Weights of a small mixture-of-experts language model, trained from scratch on English Wikipedia.
Size: 20 layers, width 384, vocabulary 8192.
Training: a variant of Adam for the experts, 462M tokens.
Below are experts of layer 5 (counted from 0) of a mixture-of-experts language model. Rows are named router (the router's row for the expert), gate (a neuron's input weights, with its number), up (a neuron's input weights, with its number), down (a neuron's output weights, with its number) and show model dimensions 192-383. Each number is 500 + 40 x the weight over its row's rms, rounded and kept within 0 to 999. Numbers have three digits each.
Before each expert's rows: "mostly gets" lists some tokens that are sent to it at least half of the time. This comes from a sample of Wikipedia text that the model never trained on.

# expert 35
mostly gets: " •", ",", " Phylum", " mi", " Born", " Animalia"
router:485508498570487535526501406531499537488469488523435581535500506582515480574455583496530539442432460479531504507543462473564481481439448452428483547455535469492500546521496564515485507520534504610498486577533476524532452387551532471397520489497518568522439552485491535505527497414564518542549474432477431480496506450527526543441504556421447525468533568464489546496525420514517498487525496588506433515459494497505514474483461444591540526419504474542534508484453472428531423480574491477536473491512407515495533545474523421530466500559455550485489561433562523520481424496548495541
gate0:487534489494507567550505563485468535471475517536496486505538517487477465510580479482492518531498553518542499473483450547449452493477424519552465488511436459538514482431501521489488511489515484453549602494449505456499524482520554492578488501548474480506521515475396477460514549585532477445493488497561498526515542402553489458505505566472480498477522514497521461524437570524480463556504501414490509524465467555534567496491533467544481484584523566464485521471589551474469531478508457503518523527492575502507505501419538530516473515554517533503473606481443511423515538539537649483
up0:494422515531452472422429487606484447545500522487467572492460559443504501459516440483441476468527566502511513434503490450426544471463571506458431475475504501503460508433538508415496463513528478505469492477493441502580514511553468515462536441479519484509553466454423451521507524517514512472546507554500564507512531502492581438465528460388548464515503479512442546533504511504524443407452552552533493509500491518503411520478486585498487476510561460574567505454508512501593498466540481483552522531480441534468528481450454417588483526499553468552490515573563485582476460423549477541
down0:489548481512444527543507495525478495459528415471416526510492518578509504519442481430505486550539498555403500458454460490528510464540471455601426487465555471577499525475553512477489485437507537496468507462532510525473479450551483476480493496489543496510450475550479455589417504549548461459599463577550537443517510487504505481592526460406515513440486465509508512547566512421442465519494513505570531530586512532519469456535551436501547552436513443471526536525429519458463545463532450495452464558511545512513495455488522405534485474551473495494468523457497545542506469482520551512
gate1:511528449474556528511411570480492533481548501538496538502464546481446478534510578492482511461473526462461485427544538448512563490474474528477559508496502428518516500529506511498512473518515539569416529494449476442485549536493548563538488516488443486521526491491470517464512506530539503509497543522455474575598471521482513478505467503481496582557540491564480523535522532506414511487506502566517564510457534517581479506476500477514462495545515476489538441462533462463496472538472568496567495490518481567506394516484463571494399500503483506541513494513484559513493525520477538486
up1:477480511488552479450465388444511534511423546501532554537555498541498573571549532535517592505470522455482467497487489511562425454496509502457495552472518423476503493513503509492500540475530454550526477483524592478555526503540462540479495489530417459460562462480524512502573492461535382506533468457507489517501449514411525511518547532472424451459478490515526517535596417468591415552602502506533425455497512482526556503578452502515523500443463511505491542539492500479491512515492499498514519403519567536564502529413435515470483513561473508443583577447481529492525425527470527483
down1:517541491510519536419562439527385523497479451516460541537469474452508505465463475552537493414527510460498499542495534529492476532400496484522487504457478481498476464484459564483479582514458426558511504509395520531481484495530447507412477474460453487518404533423550498441580523526447534609461473410533526519481456442556451541471511477603509529472453452486527468499480477486576464527551467561536456420474614486471529530478561495456488499475556504539471528549534549528464419500547495576534476517533499520515513491511568507468553527565546498539469511469521512488562517565500475494
gate2:527440445477502516473487489516529478400530448498526510477488507500492462526484513530457516478564498487517500515532648457500590447492519505551513462503459438521541499432442521509478514445557511477598488518467431492520541483489559529475525575506504485521592522457507450429461472449421489463420508481466471487448497425517494500560416432587572496457490439448423485510480526471499579437484450560510520463531506557492530516543480491449499497568522526464554543475518532495519466459512562534480469511454460469487508459495446534462536512490551505520420501547468572527480497485474557506
up2:495569523522474602534493429500481526490496533452484478516477410532483509503506494446605519460420502519510493530518489532598509510452579462500541468518532457499497515544527442571504542545565513505487475477565466558478493481480512551515555517452471542413487519519491471528462536446531507522590521584466469468486470437456482530487514499494447456547507534477502467445493442483447469502534507494496481559530488478420533457581510404477547505444517461448502500495534511507505594557512493448450519493542560481532433557487455525567475462523541553536454540546467508494588498481498509608
down2:501470555578539480490527489448477495534442488582564521486530532508521468571516556584534490455528567527501470550497471528484555515463462471520510499558481506437418521496447455478465465570492432492502469441417445502471514529543495470502503478528530545500470568475451479516536484560507453525465509530493541518446521450610533438482537470471481459428514499474460497420584538514566482450517458533459499481490503485476549583575541487496492508479468479545524470529483525460486591543560438486555456512524499469481509579406477481501501531499564438527474498544551551495482449493495524423
gate3:457478537483540511435448537549515520528467508531477530512474502465567557509581473476424467480585486525468446471486617639404531493482543528490470502526478543497527501484520460517461509488552470461434457410434467474489552524521543500539505510509486533552510533482554473456493497537468542498452485520514491529476559435500547462444504499520466472562455480485501429487481470479509483522595445469516506483472459468603473538523496509543474495508540478522565629553492421521562431510485528474489467469553486460475457519463526509512395512512541484455498526537392501450598468475494566504
up3:469447526451483492482472436523482474492501573485546443500479442452443482496482442481558522483447480473551479473550451496436479549479426442536450470485427504519481485475453542430476424544393482543562465465501518439530483554500502545450461444488555445471504450521479547446395469584460500469497474536491559561569518429491515507490490501474543527504503522469436537509513440486482523456507488444474514498497474509461518460507566443522598506440494559560499478476529453537449522539448449558444507545464491525549541495545560435555526472568528492506573416436504456523552485629546454526
down3:497578439491486491574547419530426558501502500499561466484537481498480516520453456561477532441488528465550548476557512511507522486498463450520480430406525456489536556409576561530488569523499505512499509452538438576510470454493455469450524520561517461393438447473424530541499584524528479510481566511481500532431528572474501463531530476530437481470517399491505512478475499554490452504529517526498575519458524527468580479489513505490506451448540522440481496452564480549555500516482429479517518469506538528505524538488443456508580474533476473510518439499514492553472507584515533478
gate4:477497519468494490496473451474462542506465455503532500429514441497497452544476452509477552566504543499484532561503428529515578496462465499568486450493453484496562436519506500503505581458488519520452413374535453441510479474514548484471476455454443491527451516506533505520463529535441491565546516478483449531461509454506473509504483503477501510515525545427481481489539513467563500552487483489463498512493492497487510503484541451529542459458512530469548548532604487513505487576584532515441425476417476473455503543517566479494534517428615484550489480483547423525497498520527500518
up4:515508512484424570582515621531475467423508512516451512479476444479516477459547501538551491502530442490502482478616441548488518431485498570524475506523579477508432509485463466472478450486520504444545503485543441476512498484489491590417448613501583500507458485498430481481553449556505485497534571460522501446504513489525508449516521497535484452574524531507489534506563453462497542551536520487462506521487465567528518444509470510521507565419624471501451453491513476518463540509494505458534512536477544520551514513488485493437553545509559466500450465485537525488451401429470559453
down4:438488521566574479435530508500490532565485478499439515544516503449502468562462474533519525469497471500529513614523533500526481539551511535444514417509439560513519484443483542474507520518492501505550555471443467583511521540463543502460508470476538511525513516496446498494451530494488471514507485549497550470446492496545484522522484541488507523494561503405489581455522456505514514461506547483503488472450495497458484404542494413429519495437488530530502453455526494502560490512546485517510466465462495476519555521550546523512508508547564529520559535490474511450441504537512489558
gate5:537519453479503459496466451529551550407523444522524562549459488499531540471510466494428507513563489536473542484429508492538534471466550472561492440496582495458529552499456501503508469456541440443546458523511436520538504506563539481416511483457524585480544511505521478431526456452513557464483505397546580525433450459532471533472480512512537499570465500518532501470581454515489472462492537489499527487486426477493501528493522501478442528591532589509484480455470548479487541470584514573456526452432593496578542483552418513551532541464501441539495437502509417463536467526469571492
up5:485537458545508509507491447497524529473507483531488513533483524525537529492442558532499569445547469500467478505512509474561515484478554484525569570489486574485523568512420480552430575542450489482527538552573533508502536498417404475502533520419483538491410542533554487493479522447415548516495518486519488512401461546522453574446457493470534495531522455535515463512573429487552452452505551499461484477513517456447520442502527500462459548542498521565499456568482500529547533543457416534512537473552559514481460496551464504468481544533506511483518521481569516393519482501577539508
down5:518506496526543463441503554457509463540506522540426511495523563539491530556511542439530536551549555516567554536493428500558500507477476500611513450459535529504521503549484433500544514505518496541559539455533444523519536544427502500437526480575501440506517533416452450506453497514531560555469475506569499522533512541494477537525536477522572443492471448542544525507502423539484489504447528458511552437490470427449459456481562542501476485478477515535487491438507629532434499489477528499523474548452512520480556421494457529531513557490498480499511521471489511495464475523494497431
gate6:581574529460496534506447436497476534476474520443544505480492472480479529477503517469505496558507547518515526473534486525475512457551551489478529578516503501558452464515523535493477470489578474580502637546482500558498516518533539530505508528491493527547504569471503507569485511522452489494444431468529491498565442539452564485523493477459519466543542541501494497482527456556516451486499481452447517452575421430420485514614489555463513536521462419457559513457437452456469516515474456502491487522497456506526410482501518503406527519465472527509466460483480576504500534499478497489
up6:402536528505509439533524445517542495461476430558438527553526575469455536477568520488485465540517469456408501560501627525478476480505574486530535413465538506500512514517457512493471408518541545468465453518523469478488472484541494471479400449515524457535534439494517489424474453533566447460452515419504554471517510513551503461536527479471490483446495450549454503542500521516491502478532510484550497511503540561399454508492494568476452453521536552513558575536479524495454583492527458518479498553509537465481508454545519563489537475480503497457565549471581457547526500472550548514
down6:512458497503455475494526477476453527485449476427499430587489554551493494483487507480490510478525498479481559585408445521516528440488464471521505553453520440496451562545551557512498512480511546413530456424423484453511489530453399467490412539540544501519492516548449478482513494555491572507526529521484477444530485507518522600507560552471471498415452538454568540547449468452461522495505461495501496476518419499514409446487614494490516486467517479497528513497519469485544492486504467507549524509517495472425543509497494472532513454466488517473479547498461498566463540445490537549

# expert 31
mostly gets: ",", " Ltd", " Jr", " Company", " Records", " Crit"
router:544471489516540458516489557538553491531514481506569562553496474465459482554570554448495421512485488523510544516552543516493512557498515510451506516478432491458393490504477572491533538477526512499502510532516534423484538468569504486477545570511430460532465432533481517490528532533524514467533509525442505577547409538549568560496419441456484531517506468498492579468495434479506521475446471493573467504469398499561476558472507504457518507560505512453498511485509467483507428501509506541439530415460494522441494592466519447496550543540486566474449526474499518536494463429531489498
gate0:451490485509438569547523540462532461506496474503486444513519531488527421482539513419445469461453505559453505502418486526512556471593464534524547418429476413545524450552491491454477504512569441557477492436502491532587482515541483587521492487528379536490512504462580434494503509537468537504523479503467506510513530448506545498492440429479470510495479433529435416520532573481493488472463583490481469535505492540556457476520503514496486468489498497565576465509470537474490516510494504535469477519519536512482496481497492551482491572498476457521482446546442470458509546503497549561
up0:462493583435460512521476499467516519567552526526477481486493547505433475529492455533506435490493476513518560589553450484550503476447481504557504512458488453530459472581576520539445456549523593468563523561509525449470532481520537531513562484454480513498398461544504483426531462563488529486440454463471484491491422494514435460464530556528543458476516539527495519465545542465508392486466530563491524560509511452554491472428439546548486525489470497478513444549472468468470516495493541491451499551578515501554526465464500429493502448439516436537502509559509533526513509523534513468
down0:516571488421552427507458425498544564454523469454510532477478494492451506543441532576537471489473456488469469549544519450619514547603499481565522424531556521499514424510589442485472481521534515450463428523499469419439517477494523524536537430469473571465511498524512495521548464475521493506579490528521572427493404534535487466494561503510513546478532514506590426546567512523515496495526526511539488614507460473475503471464534501481492469456527504496564543539513490482543479466453484501553520470540497491518523543479499511464522493500492477581474503504513481467551449541469579469
gate1:480437416564541548432533503550512518561442536465548455464512453481483486568513516564489525496408572516481513493426445476491474502487445511537470505516574479496515548477418497498550457511497489506559544477446502566501539492474484556496495516478497545542510421599532524555471531562514473440435530535547543506479456506544523479556511493449488515474441549498487524559503537509470542487560511510447539458549553533465537431462486564518478523464518510492520493522484545443484486488492474553501471487520509528545463469472478518596533483469495467558515468523442388544554482462536487518
up1:505574487601512495491504487389439487539520433562529548481537525513469466493526512474493429505580535547464436424449409565493437589405504511481401499513510577493438478459530519497525467571494473534448547477455475517460496463565476569543597477523541435500463554525579500496397485538487474507567541523514484503469478521507483454461502448555515487483423453466479539506526435572513517459457506500496510514503565506546471528535503530516520511508450524548488482480490569510516516501405544519474488530480552483470519543500524467496500516512579488462491462551478553446507442506512451517
down1:408508530449522511445407537507533466503525464475496565474513554527536510506508466477552528521525435447539453501547562547511479523475552467488484456466544590532554436540520427502503556494430483535498517520479506456522562440542502545428541523437462528499476547484527496500499511464469533511575471504511536495550406476511505444535551488576473503503473508493455584528532468447551500485521504518509453457535463513483481520485509530470508494471489499431510486464456527447482499479479579461456485548513481454517521619530536512505404476515555474493417449486531486430528429461519508486
gate2:531466433478472562430519504461567569500480487463495503512505491483481625472494448495455494524544463469482505513445567473497541472486482471524513441498514475513455502555478447541532484490463464499524463502485516518491549464445455439558487470571464516549492449501555497543496475514508487528469512573530497497483450483489479487503467505550474502458505534529472454530466457507498478526469466442436475501574532564505446523494556572497500506495488471484477508559496493518483531475386534505460504484450501557493539479559512596523488510482380433507578461517439466443448558477518500509
up2:548524521529500478551523472401542541550441489504539511483440472555501474443571529505527477494511513488479454527492471509418487500493523478507507549489478498409487542456485481394545452499507558561507523630407480568503560466461560512533565536531474532508493511496509518429468480538541416524501505483549471504524465536478459519507504537466502463517514553531540523471500459544468479464433453460497532511525426520455462520490486596435546542588547496536563486486498517513531469464428477493454555559457582524556498491421517489496509470504540499445499578568514484504531509544555462484
down2:503530498455507469527473468435552435497475430491424509502536585523472523558487446413525495482493518450537466486527529469561526584518486456493416466490449504460572387528527483509537580437481474511478472549437477394555605436474536517505500452459489501468489511548542440508548444441529485486500438503517456507541504557469497596559534490496572496491556508528515526514524445447529472485560462484488512512528464467480531474492468501558505484519516459529519520497502470430455508487398513450530528496485473538542514526494501538419471462510539525597478475500473521466516499550502511435
gate3:540506498502521457490494471507453552549433521497520503462484563479494473465582478551512447483519546565532482504493482524522496545534506519548545531497429417560494517450373554499510479492486435513544494493574508578487443464462525498489617472493512501484487528614534559481456484590544514491437492476467484482509518563492447549405517502467429479478558474468489541511407496539549562481556449478481544431531505507480506390511502499513520525524508483526472507538474505573556512475477421479469523478480480549437516516554569415526541497547514500412531542546535506517535550524515496523
up3:540533511453411441470489482561470472518449535510538491527501497463575498523560465460502497450482491559471523533486423552467466507523457545498520563541495500502533515410422531467473496470508473442487498493548543471510526550414539462469514496527461502433524502567475525450521508470502483491403566500491529426501462480551482490508490518528535489496524559514483473545449517559546489542494570455591562478489425487465551479537495537526518537477539507554465460520491504523523453509600547467516555540492465572492483432611506533556513513473494442511467472541520466541568453520528509491
down3:445516482545555493436529530509513529506501553521504485424498460479555533463527488409432487538514506459478541523509482442435566507526512516553534397527482554485446448543448430485544477546457548514457526519532531530486482460468495513499452490531504497447619499488557498496478559438561536466509510427486462537523497487440512525541428539562491486455501572527557524468516483511520515504457489543530503497552459507501520548492563547427475579484447459535470523491529484597493474534480491577452495530492497535448546564523501458500541470542438527543476529535517496450487505485459431520
gate4:485526457518494427493503473498462563443425556452511478449441523607544509483519490529469445467435486478510509533516426523470508540523415509506449471506462490488457514373404432515458518531516385491482535483454493528554431536488490502382545437448540380497502467481512521516497511528538532484347479525564512430536499467524467511471511525483496492497573447521382525502476508490559482496493485483485603478520481482492495554490464470521534543509484460495508517544470498495466523519549471490448467529541479533481455498516544453480523465496556566511525520530566492533538494481486446598
up4:519497487535475490517456414544511537483511572488490556480494505543481479503536420507465525453534431454522473480439459500504482454550535523465512528416535444547476463547520497487519528512553440497495527553565522587456526435470466521471541474460499499549591475520460497509475482495490462518501486503456531493502411469417516503465519497533417515472586563546494465498450505529581513542575537425434506469473514524511460516494489491567538484511589553474517497471487495449477487525510539476434536476519505547477547485473525569497502507566481510463499511414506437476522515432511442491
down4:542518500520568437541511489524517476506405522572470481363489453466521504541509496429526409499522517492559478502546503385470509535480492479544511423476527589500517489483450540502465551471596521498558489497527474453551519559556454488477486464443518502551564519541542523493424538570580555524534503412496466521501483543487488431491434477475524471466523551552511470458521446508480462450522472556413610516573551533439500461510500549545491542531459452535496496448512500507483513567485467507467610526533544508400542582503445488421555458487522497529491538504525461527502500447471528472
gate5:480532481532518467419530508431485494472494492585547534521459489483536542510460452476507482452505596477478517507514467503473535495470528493489478427488496525433441534378380490573509453398517503501446462501451575521480429482487470453461518481501527566556547471543512444534531485497541503513486503481439511535527538510484526498470505522535539482448509469381514526551476540483506555555503533501540522540482451479508451475531461446547490490516596483501459540512439411495539538483610502531455480471514439496430496474557495493485511525506468499408502508487478451523599539457455476633
up5:529595480486449440525532526487438537486502538511547474416517442539561553468496422416537510456461465495452489555525536508540494543538510436419510485559536576470508484545501511463483468478495533482450548550480465473423524509471481545470534506473501504421544521487513509489441393508435556540427465546535454471466464576493521533481550419497603466585600533507459578564464543503588488510543552432520455485521516487453484512570491428481471527468485487502446542498495515448554577531481546528496496529523499507554556466411505502529541485488502517517480515477469524558538495441509474457
down5:505407449486567471514544430477540527582549522473472514500495569488503485469455462585515511541491466455479580600519511453533499471451517505511548485449490483541477467566552547494528524560507510511523465505556495464542449468420489525524498607493463515560504477509439507587524520452482555527468494496510506449573592381465474501478497498506459472491472473463564501411455455470514566541542507438540455444423548508519419497541558479488550489462459496532483503442531518442491464534458449590508515488527560488525537499497597549470473525507458577528537522482564474552491526578518465492
gate6:462511508548458588529490481512508495432554536522496444613533515522534445518495527490498486515572478469522557450525504486534451507486529566413546451488585487426513519548512499472479443537565495502498460521496490501501501483459477478433503530483496494487507480437451480541513498547498494505527544537466519514500555532482501375463430426627547452481511474508561450499512525482533473515461514494421500561510475533514428509332485538448529466467581489479472436502481498541549463488520472448490529542531519542512483462501508505511449491529501435568527458511543551473523498457479574494
up6:512481486530561536447500530562466563438569557476511513539485473507453524518491533455461534454521521457445508449472538459488524476489496524495455462497550500591503493522562464448531480563513410539435459552547498518505420480480450456505460477509491449525512502493497502561482502463477471553483510519491439527528586481555518505546437511505451505438445505510524547450517536455490457459477465543529497478444491511522425389450492529469472486489513528559466513467635457523548474542460511491560531503534511475485531450490421458490516535528460483515584413481514502483543527474518519535
down6:476525536452603548450533477463511508499539499494496465501491451487526483514496543365557596516474474485536485495419484523483496500531518536581536484450489533537534443499515443458560440575487494505436478456514503512502486517472504518506396560559540469491531529480534504543479498503542536575608535545481474565527511518536538499580499511567502521507528518521512463498471503477467550485476431490459472437519454543505514515470509522484550453547504613510458433481546482616474478479465441501521510513510462504479480518545447510516502520468502530516510465527541441546533527553512443521

# expert 40
mostly gets: " MPC", " LINEAR", " ·", "%", " Nominated", "53"
router:514514480468502546472503566469542534489523430527524516428493426479508480412480487519424482433474505570474502530464551493469524541520525491524485518556527493422456479495508536527502468561532520490464465503527448504536449521521561526465484500557530485506529557537442484461447468416512506479491502395563519514517579497549468575574445476459539425518513480408545387445447514480525509479494522470568580486486473468472440552506540490535502531517506563499471518502583519526503449511492488558514476483463480510469518502476495417538516476534489483473515539517522433556430502446499467473
gate0:515478553520491487582469500507525464464511485490529538440517612541460571445544469466481466499573432544491451551467496556542487561491516463469480554539467554430492530540519530530485485491482501546493527545462491435486465475501468555507596467537500471550459514490471475538547486487558510547526453490469465494379456496491518462433456516533543577441433550467431486486561461536437486537489539538559454540450504546488491542551521559407485477527534471549434524550448458469455504501524433437528511501488549517575441492448547463502496535553514517510489427480435562524508503472535574487
up0:550521499455506555454466557445509511535500445538454519623559438402510433518474491512514443578506503530515571478569464548473514494564581491444535416555552534524452459574480496496572554492545604432542487527458538539535567466498486541550539504594445513479530480543530495486479551482416502505547600505486542492460471534494484513487498443515484485504500473468524406565545502468490513514439530478541488499451500477546458523471501452520515520520467461472531463503478506523495496572521529487489492495534414457532510490493466572530434482434515436528511452554540385512477483535492477458
down0:567502503500547465555501451525543491486486477475503459475592445487459448558494520521502598489516489497551557470442448494505488482496463431470536512538466485433495530538544513473513543478521563508535522536469486449443491448542554522546487558509531508514571464425472496511547516508504485477511538488480526519530452469472492546440543568564481493452507504473477466501525496519479459480502501373499428453426420462549513500514475525466485507426457543494537504452596498522543529535490481595517494462511514571512408515456472427493520490468493552484476516492494518507512499464473544484
gate1:523455527480469487536501520520539530502486543505489463463503516474406429461500525524461501483516517410497539516512470478492497475545483488525496501500417510520505510476509542490479489487518497485509469513491460561487488451481504467563548459541543452451489460494532497469518495473479449515556537448467500427469467538520510459404471488530485513604455525542468576494493485449557555492460507524597588441487547560491510540529562510514557485431487520532519498530528497485521540559484484509511492529546499531483473448545509523414409431466542564557457518491467388451471492505477491499
up1:515421489515563526507478518488509490470544507520475564480467475463584595494563472510460497443545527458489552514461548509631528474503538502481489454526524398501457491467536571477430462511526471514463444470460508443553454453628524524511506513531455516442470541515566480461597475491542457505521477487481443466538460539534477463521501557476540531549439511462515505505510557500532464527498504438506589478494542481485515446494509510533461516519512511508506529514555468463493472524535483545475466462415484462501547566442494569492444555556507481529515494464402512434505442423531535522
down1:523579528539485549459466552542524499523493539507532522480500539451560434501479491437507626493487602528556465494469533474486489491497498474484515546563552458506487545522455456534519560502491515570569537470519536550530550390422544476502473514500493447549456465536498485488486539435528495456491461482463524472516520491546474562495482467497515502506500499513497536445560469520544452433561507451488585442389497515477478538470442567545496464516523479606507503443522566559503553458497470482458536427476457499585546508463524503497514523467518540461534435517533529477420534523495520511
gate2:501518480542448482518480516481491433475458478467427511509560586487472497501464479479539513492472606494565602482558458441551484494464534523510560511478422478544524481476476576493517449501530494517502523400483512538474481504456487457541457420492535526419496518506408484452516471445488528553483476494481495572489531463465499463500485434607569502552486529487431526465501542482486563560530511468538515443527467545505523482497486484578507454501561494523535483526522460496459462479478512404458480422484461528481490557509567552415523462455567538550483475524537491514508544496465501469
up2:549479518528498482415517438481420513420476558561487498570546456412530591492528427492593525529494514457496522545500501485468541471509514438545492503491395502403531560534508532482495551532482487494532556546479445420512525451515462540460510506483508456499505478532499497519510494484470515510536502514490502537410467550473532424491554471462419498524518486512538576508526443561574504529588521532458413516525571495472472517505480496501434448456502437460483573497536492484540571493470510453507506557499511450529477505516490600529484510484544503486548460514444459518593485552423459508
down2:408509549555473522480464495447527446499459463485460528533550537510434516522487468469565482510472407535495496560543483474500489481465536538461503456401460491416537541558489510504460423512514518561439474545504445469584543438594528498405505487480521516519452533460588538495518443463466540442523520604550538490498483548428428432544445527562503476512457578473481527510510517448533516543472482507441495450548479497538506514462523521504523515518499465445509525504425490492514530522599569541535446472500452487485525506505454589511459491475482534519538453479469486449500406511490505538
gate3:546506447500473435509475570490543478525466453468544496504567554537497487508480446488400480526438466540484494526445573533522513528455442445515521506488483502475519509505492487500503537477531504463543486514552510508529521480432523481482502592478525497560545526522463507495538478517502544535603541501485413592382543486477464482499565548561506511469365472444592426486458516502562479528548499524525461513448488505538525560442493532499521443512438460437548497477502503534544454517455587522507503521528497483457544567496499509511549555473503522507450501500537480500565462490532409413
up3:454422465520489502523562465488539486473550477562522500530464467522462572511530547534536509528447553481417446490528508514514527623535482530503510445495447485449559467460473541519532463505440459443462499457521408527508499437543495480435500493482464471456538473543563425521529470444539450426449550507488537526488486546522517516546475458455576499581515493466538435491482552498597579546457596456485529512470500450465532532495502521480561493470413438444456389519473522510498551459481513514502525504514483467521478504461432484526458541498519480562493476507498524481491474552525519496
down3:425434529569579548495458540453483566516474458485495455468521470500418503532545542565533457463479442500515497479509451567479513503481503519518506444504500555506508430480561473480489505480466555531579355480433562451536516532548524542391465467510476539539450557418541515533554544565510500575601440528467451519543466468481525528505475541489473454456583578440494534494480518412526457492456506505506484566550436515538433498515490519485461448470474489522483471497450449492550441563511499549479486522498448494527509501518459488555445510541511516517496452501494496525498535519506479535
gate4:453474469513507465542471488536435536518494485532564477474508524507484554505527445442470524479450510509516560520584483539503537508528542517492538435515494501539545533522486443482467481485543526506457506519533536535513440463608577580429548599516532563473496514471450487477517463458488455444551547499526530570436499432501528565518447439533575510484485494488474457507495541484470490448473503486491451489519444472548538491425526554548546501518520490490514531437502456516505498512497528451482447492530476504431567483552486519526574433479586578464549517539503483468522484448524503527
up4:498532560492484533570479437478503457520513552556469581485472571477481485508470449578482521496539526557421419465424486498512513524442459513479412463504466580449534544526538552508506463502582546507482495531531501533537462470470555436458483551511534484496478507549481510489487515483517447531472471558555538415478545469458524534434512487435439530500533569547574459487580454477529434436514476528518518469461489511522510545527551445563506511558401612514477512533569525537484553480425521495445460483529544548524479514446480394454554541525469518575498528506468459498496518514541483546
down4:510490483496485451454457475446527492479493522517442442476523490576548498526494462477515521556488479431530518535533498441508513570453520507519469514471510470509541488448459421524480428492473479517405543534507498504513520489493458501531516450545543455493510405438527451525470552498536482440488545470462520510479544471468483488481590468468483449560488475475541467502541489441514505533501535456485364609542507500556488498448464502592458482460497544438556501498464459453510484427464503436439541479457512511549474576527458502474471475523413458547533479564515474445527439522509472492
gate5:440652497454527527519537506521465493468577519527486475506480411502515555468515423541503454514492484554530489459498544478527509563550510498512477507534513503433503468516487514475492441515525561525551489522542515450529522560481555498542523584505497435486530503522516478549449469478455496455424578558498513399532530472503482581503475496458501464476540505428496411516505483490439441487447576520525563594474503548479500513458564400514503481523543460483497555494523515412510544541499516481465533496560562541518517518444467463559512498557448477564561505509508524508421537504442527524
up5:532542482514460499478481506422493494512554516532543546519507443453470516487496462573380481445486491468501491546559539485511578504451490475519558489574490488517496494458476509440438495545575562576478478447560439460471445486513520500450441517530456489499524472462515550467454474421425510452478506415520542517551491425541453446535488556469487445492508475395491340483518545487506494513554566463515504515465482514431507460521522490534514458508497468448441496573567498506494534526435507471553525496563437489538477454434473467499462446490504506459538502427540459490479495526473564432
down5:477500457503523609534442458557498505484449499496486480546513512508462520547556499413592494439454419482447529493517480522470507443496546524480489513462552544505499495530442512464513454518505473492468492468473564510539455460518489526468495508564491572535509483452517506540456493456437489521559510537522489526497472526477467441554495553588525493460487560520470507447530471412538524543467479498536457493514400534538449486501486516454565493520537449552509510512431480484487506500518518521453449504527417485475507501590464485463495506535517512514499476528516524489524394512523461580
gate6:455470512479524488529518477618483472501469516523491517567477468537566462504426534557490507489470487510546515449589450513558495543528455517483540543515521542487546571594490494486543469517536515444444546472514457540470432495532490458450521538477432573512527466419595509476542488520492555582492483489513574394506471431510477509552489525490591463538488545518387507537562447501391490445490533619505502558509547525496488511510573523443521491502518412467523488489502462491506521482460554516490494550565471507494499527511503522540507515423501535473516528526476481457498496556414516489
up6:485469484507519456490469417538557466435548408498568503479493492440497513531446536539471534544499474580465519515561468481506530476527449512418464452460500498510511470485518458522553470475488522517505492532546460494473485499595419448467443529457453455526470533519459560487448563492450448476484468538469465413510496488467544434469433509488482538484472503510411509510494452463458469438529456561533517482429608517523531525457488524507471501475536477540494517539490498497578523505485452533462528535506409424576435499533476510489484545439421500454508535546485563497399455497474483558
down6:439448503521525519466450477472485486496530558449564454558493521568583510455479499474501431504518509487500427492471430520554523478567524538487495462476500530550516566471495419460527527480372534485457443546464558548505522525542383504455461540389498614491515502498481492530582510458531498554505497514534598439527461462528526544459443509467546458445503476522496507484505533538547444449462488480526414452489528489526455520564498460457446506515518484470489473405487526489455477488422480511489529514509466512553512450495483532527468527503549514553558439461505525477473533551530501537